{
  "n_layer": 12,
  "d_model": 224,
  "n_experts": 96,
  "experts_per_token": 6,
  "d_expert": 32,
  "d_shared_expert": 0,
  "activation": "squared_relu",
  "moe_layers": [0, 1, 2, 3, 4, 5, 6, 7, 8, 9, 10, 11],
  "router_score": "softmax",
  "normalize_top_k": true,
  "routed_scale": 1.0,
  "balance_loss": 0.00865,
  "balance_bias": false,
  "init_std_router": 0.0159,
  "lr_router": 0.0013,
  "vocab_size": 16384,
  "norm": "rmsnorm",
  "norm_eps": 1e-06,
  "tie_embeddings": true,
  "optimizer": "soap_variant",
  "lr": 0.00758,
  "beta1": 0.95,
  "beta2": 0.98,
  "grad_clip": 2.0,
  "batch_tokens": [32768, 65536, 131072],
  "seq_len": 2048,
  "train_tokens": 291000000,
  "steps": 4088,
  "dataset": "wikipedia_en"
}
Below are experts of layer 8 (counted from 0) of a mixture-of-experts language model. Rows are named router (the router's row for the expert), up (a neuron's input weights, with its number), down (a neuron's output weights, with its number) and show model dimensions 112-167. Each number is 128 + 32 x the weight over its row's rms, rounded and kept within 0 to 255. Numbers have three digits each.
After each expert's rows: a language model's description of what the expert responds to. This comes from a sample of Wikipedia text that the model never trained on.

# expert 28
router:114149130081170169187117165130139106144123151161107109052146134116165136107089183132129156132154143139081130144103070156148131076079143136188111091087124170113055100119
up12:174199128078061139100153138173130115152083126158151129110123184106123126139141113075132130119124079176140169151181135135082140141080127147123080157153109137167129131146
down12:103097096119147060082126102110144142144165145078110132132088075184109131121173087145051065181070209193134165064139160170147160156144153161137108161158126126139134119115
up13:086149130075135145111124058125131136166118104125153127214151133134163103141070120121145105104106101099110065127115122154159139153162098093154102083082131177074088073173
down13:065096127161105132092097149088105174143196127132157129084128199129151102100154149111124150171159109089150154051182122124117073085057128126119153161104123147087158119159
up14:101138111081111105139150130113147141124081133178125150132125142108155141105091073127124111094127148120140102081170148106160159142149140080172112088137172157151124112124
down14:167118115099134092083109144127089154105127098092186048111124097175118115188128143145155117200186156120164074113161132136136123157159137154088089189168070123185125128126
up15:072094095118181167134159137122120057102180092088100120173108133134225199178174182134079091109157105151116110109137154103132140089165202132177123134136108153167120136101
down15:144141080118163131135136162111173114151110154098139156165120129124115142123176139155055184178148124158154093109115135062178169087109151081142099135171153161111152120136
up16:123154158105121128187166094057127111108102061143136065093194029054077078135136093150104119093118089088101096165143128130140150139128143133130135112113137168148172094155
down16:189154128168198119085139104125067150161153101156096179168085173113129132111127100152157118112137124137090065128109114125155081122108149126104122148093144132175124165113
up17:148091149152116113136154099127086087186139106130102084151138111143100115167132185130100070104108114153126057095144146139163130073068129093152168145125124072083104138132
down17:107160103104098158114142113102137137118082112116080096107110139131135160081107145159158132164157099077154176130212097115103125081143079170109145101151089125161123143157
What it handles: Foreign name syllables. Middle and final pieces of non-English names, often Slavic, Chinese, Japanese or with accents, such as Karp|ov, Zili|uj|ing, č, ü.

# expert 55
router:153171137121158155131149113145129087113154100075114141181156154130103154113175073116174090131128130114137093117110098142116160111147144138157103156102110162112157102117
up12:166107167069135121056183150130101055153151058088091102132130089100098155069101149138133146070067079106162131102147118138102133187172128139121131159099151127081136126164
down12:097115138102135133130140104087108103165158113135104064100120107168192103064103130148151171128094161082144128149123133162095135163097138130095135186126188142159135153120
up13:164048077122113119146140130061146147171135006103128091052123150110061150157163148137158137130138156076110137119102086135133155160151134170053109071122114103155143113158
down13:156169182161146103103079174103091152102123224176124141148100129138116102160157173145115128153103177151148125128091153153152110134160077118143145139100118065126158088137
up14:117094152158132151128109154131149088122208114132129089094151178155129109150149174132076114105145063090176146143104186215173140145172073105135154144132144122130101100121
down14:169083148072113164148097111086128214103079162099113131133125090091129163108072130093152071114183112131141113150121113137114117150137186091143071162145186152134105123108
up15:166112102062136080106195186111111114068128137137133120140103106092186158170143123121088184148153139126124126115202130117103148074126111102169133138150110105096163096090
down15:087099143100121075114119129140132132118063159077134080140129108100174079149154136131088169193136143115109121109118142163178093055145156123071043129161127171117171130137
up16:104162156071154187095085100139122131086162159122113142141167143093145128142128116183136137142114135113120108136117105115143136123072181113140137134169126114142155143178
down16:091153207093186116110105111124153106169168123147128209154140126162083124134103137136161115202166144154166080140161157154139133098155094120153125076136072179138138139118
up17:153164100166126139145079117143076133071140111126132149170093129121161072122117105199115159163067096119094145140158114164098119113055114120101106169184076135131139184078
down17:108088079121129114111095124104233144132137092104112128120057146132162144154115135133090113142095105155118131132124175145152141138085146110092127100112119143156100087109
What it handles: Word-initial c and prefixes. Opening letters of words, especially c and prefixes like -c after pro or non, rep, dis, inc, comp.

# expert 53
router:131159154129131172163191101072099114140134110095144132113135151099105119155099144024175115153151176099151080133095105111115124185127155190198160156120114125139114127131
up12:132138084171124138154223120099162146141154063119178094119074071142070114058142165186140162157132159139093088110114092109132060174114085153041105154126147081124080087132
down12:138122163109096102119149137102190153129126145116159119130075143098104114124133154064164134143134144124167073135091120103177096123142130147101153075157139128112129127096
up13:106097200146135113108077099140165100145161129153124188130167056096144122098057141111207115103138160166175084122145129159118107183094152102117125153152130105167159100106
down13:135057064164196101092101174127087071151083129155114123118157150096135122085101107166180119198138179143085118120163140105140092120091126121129141147146129112131123094112
up14:155139159081132104183150171168026122162175102132173160126124130111133141147138143119135143146143137150160113120131125138140159061116134121191142173129136095141167135110
down14:161114117104093161166143119167146061102097164080083176159139084146107114121112140139160151157137079101154150092141143147113196110155117154170123223047080080109093113178
up15:131109151152121125134140125091197150170165109119148138089149150127147136091098146162155120109085108093103153110168094146128120097203075186161116192146124112210123114156
down15:114117063141110145143136152107130147161152100116184092167078112173148106101082115114145087135111072126154090133066133097156126149179099130160187144077089142070141124164
up16:123080088179089168080115093172044152106120137137112051085121149120110187094088108108121140167142129129157134205121141078142066148115104176174125117138158149161108125181
down16:076117124114157126051125129135125105140153181109114122120084148124097130105166158100123143070174124148099166130141120116147165120147096181139138182116104129121138179127
up17:151150097124111153133145034141110194127150110111096150119161092119158160149086166104128139134103142173124178100090082125116167098153134148063109104071124102090142128126
down17:124154157101137136174140098108102170133077096176143130078119096168116159120121139114132130150099085157136175165129080136141121126143140128079096101102117160143111151123
What it handles: Abstract topic nouns. Abstract nouns and nominal suffixes naming fields or activities, such as development, research, health, -ization, -ism, processing.

# expert 27
router:093141155116088141116213100126119141123117128069139116165088142119151142100133167118195151118094073118140132152086123161149125123163122133189136152086132088137174108082
up0:154122139146136072120075180114131038142136174093143099179092119141108135152155114100128133126136080136140139155113116190132080043103135096111136107118084067112071115085
down0:114174110171113167137213152169138151171118093115102121133129131100126125112146179132133156194123136150104106138131148119063106075130224110144105122131139170109160118137
up1:133113121167099099150156149129097111123099137113151102105169150108127107132147128142052091143171103156122156130146070125113119160117095098166115103106164118161170087129
down1:175086147158153094123095188147143165099132177120113178147130196167104108148160144123109110135108056114139133081158217111117115195187171093152103138132114151148124102098
up2:072130140090149106101086105125113171100191151125149133149028131150114157128160094082154176115113127135123111151151108146139095104153153146164144109105131156090096162109
down2:129159186109061156112117122089178129137140156120095230120168086189103126161136132185144097133132114158127159119128121131094113161126165116202161124140131150133127101100
up3:159094138087050110095137130100105121215127146108142106189064152151107124138160118118111123157146091164147162127167168101125116085083121093183137160182126107081110145153
down3:149098167140136124156147120162164080093116103090069138086094101154101116075185130101108149214128110137117113157151112139180151109092105130139091145134134140138161143162
up4:140117131170134119173044134127123163075102086129098092107093091090085121125106067100131166136085104108178100113144126120150131101082149082075132134109158090140109102081
down4:138107118051121111157103153093104145156115183118148157137128144118172105124091129143098117085119102061117128118135121145137194121138003135139140141124119122072090153124
up5:169142126118147150109096104112040071140150145101086117122151116124201113098160146158150148108124138114131121102142107135084190143170141114140086118098108094144117162115
down5:054142121117138119100073108126132034127110109113136067082125141125108164102123135100132125106078144115144118127147125214163161147116143106110108153126173148110141149125
What it handles: Word-start stems. Opening fragments of verbs and nouns split into pieces, mostly in plot summaries, e.g. threat-ens, ann-oun-ces, tra-ps, rec-, res-.

# expert 34
router:138139174213132135136139103113161098156119106212106139130136134076138075169118106050140125156141175130070144115144138163138166167131108198099159129110090148139157121085
up12:121150130095093109157103112120149123155196155189161156079152139107142122165080133126176164121182124091110123160131107178141172206142102121146135165123149097121048088141
down12:113139143141161131112182106136140101154101133135134163092115138136080124109118079124143055117066094082091136104125151131154089081130173162098133163144070094158122140114
up13:156121147133157125150122088126093135096140152172170106080094147103162147192098164105177119160106129065146178155085144087195113153167140141106166162089128135146121099093
down13:134099132154132130119124184122090128109130126175118118185102127154151111136120125155067077194175108092132116160165102104185102110082082141206125088115121117174188113108
up14:066157144027089146132247083129144104167126141110152133185150098131132096143096151076110167133154100129105135127157119141125170091065131105185116141097170157098030146174
down14:115146110192056087115131110160110174174118135142140148165118126089144149110174123071097091227174146141126105122119138114183194076114131132138107096144088089162117139158
up15:137083180201120101151095134157144083124118127150147067045175134108104142186137099080140142126057133088091148131102128103092145146122159138068139146118137113103092126125
down15:099091080194109144132132155109181118064128127098155085105117099145096107162130162097146173115093094131154087103118127126129106093176159155144113188110181129119063142151
up16:118092128136142147135110132133158115114171071157091139103102074112131128102156163086154128078167227065121107119072050154162107112146107189137144156102145094104185092083
down16:138129171086111113178066108106151133137097084207116079142151153081134159153115144183141115171140143127107146126100111187122126125126126163127150179143105114139151094086
up17:138141132111185173093135104098045169117153153117164118140089148132151122155126151052181150108080217123110163087126138168169173167117130081056149077114129124131134106177
down17:062126162115102101076142159049007132100103217168118112087118121140108134107167138128134097160130145125141130184129129088154035155099099110146173146122207090068123173097
What it handles: Quantity nouns, assorted words. Nouns like number, variety, amount, type after a or of, plus route or highway words, letters in acronyms, domains.

# expert 56
router:098125137084122127112070122097118118126129084145157087112123178108146098098102161158088090149129046178132170123070104140173131160118119105075103098152103103144163146096
up0:149111140142200124215128073126092166185126105116165114156164132155146163147140178101093073124099146141122167129152157104152088098146090120146179114123158132117193143147
down0:105172134085173135106153088130082169182135095131134083127091088129116141098196107115133134159136124137142159156110211147166187105099156083108086061148125128197173085090
up1:094062050146081102172126122085140070080146122081124154115141101104082117073163135124147121141110156131079106153132136104212084169152131147121165129145145121118075194131
down1:092129120107105122109106138114141166158104140080116156110093127179094163178168146100110104124077163123155076101120106168112099211195055110082149168137123127132152191200
up2:073136099117143091149143159135167142145184164142135078109199192151170133100100089106137188133141102141057074096154149121208131170136125100054165125140135104112168134158
down2:117135114071082092130124090101146154133137117155154107129130076192142144135109113138105113140072073128099146108174088110153075133171130087083151157087141108101111182155
up3:096142154117124133140057088102086148115156143125154209125115141172091116129126138129137090087177091162105103122154142156173093102064141084108146138071106120161155135128
down3:116131160100153155140124156139170106141114151136105086187093136113100081098099118148120091094115150126127107138141204148125168099105188138157154171085127085139169186173
up4:089110163117085100123130100126142160094129099114131112175132170167152171131177134149120088113097122164146150115110098098157116077158196110113080085174140157076151125137
down4:159145183159156129127109124158037110146153151166110118071089120121103115057156110095122146147130087140099061160132109145116116152061088094137157148109103107148068183196
up5:146081123132149055169075171110187064142106137154154112116103157133154093098104122191114125126109129115154162129106142124064127125156158160140085170145110120157160105187
down5:128080127114125092124104101118194078073131099132116172109136170121121105154118124186115125093058137069173157106160112108133120131132196191130218114185101105120122161113
What it handles: Heading marks and role words. The = opening article titles, plus career and role words like against, joined, appointed, CEO, and commas after clauses.

# expert 52
router:078142158181117143112109181080167188151110134145146136151114091131088123146203147130145138142124164134106055117085110151147119159160063131158210157160161161124150147123
up12:119135092150123157113141093149109148212112151110097144131067171058189118119190121134156164069137166092127121112139130107091135124147165109168149131144140178162150118075
down12:192136148155100082072126096154098112141121139122107141224106106149145153084115180101112151118095189100141126114119171142132183119122148115103107100070122093135082062120
up13:106141124155060125116148136153159181149110135127131145142181130101156153182138113138116091094146132093140093149109094140115121163204161145149126114113133101059096049152
down13:144111200143153133117168091166078143123130163147096087127088112139155112125127075105138154101157124071137150204128132091119110143129122109106095140114150144167091152173
up14:110130152097122102112158169118176200099123164110202158130102131093056153137075140193101142127177125117074108142130084097132087158202145098103100136110050140146106134096
down14:132145086113103136134133118116162130099083136087122106120115158142142133089160133192095159096165130078153156141129097149117122131085142096142156072021184105104085086169
up15:134123107129058090132140086080178105179126098091106165166138134161151144129130104111096120176165090105140189155197121133091180121123202154099098104133189123084132104193
down15:062088099120152131081120144121076110147088117089095088151142108116120110108095158065133087147188185058105128141139096111151161095123091140088169143126141169123088103103
up16:119107118164175108148122152089109081121175122119149138118140140156111083206124161087105161039117128150114120125175123103094132125108099147136106118165145089088159085158
down16:191174151126172105122121142136112072062177078082148124095116163172126151191134175117193135138106179105099176132059169141141142069107159062158076166101097053135114126116
up17:114105092111107092151126128093144082071154124107159096170116158154121071149147139113104165055129111082176157149161066097126107099134124166110099159125097122140061164106
down17:122173073090174206134183175087128139140118124085131151153102136137136115098123109159101174104109122166125117100104095197096150210127100083139080112200136151131118132125
What it handles: Name endings in running prose. Last word or piece of a named entity or noun in sentences, before a comma or verb, such as Argentina, company, airport, (moth).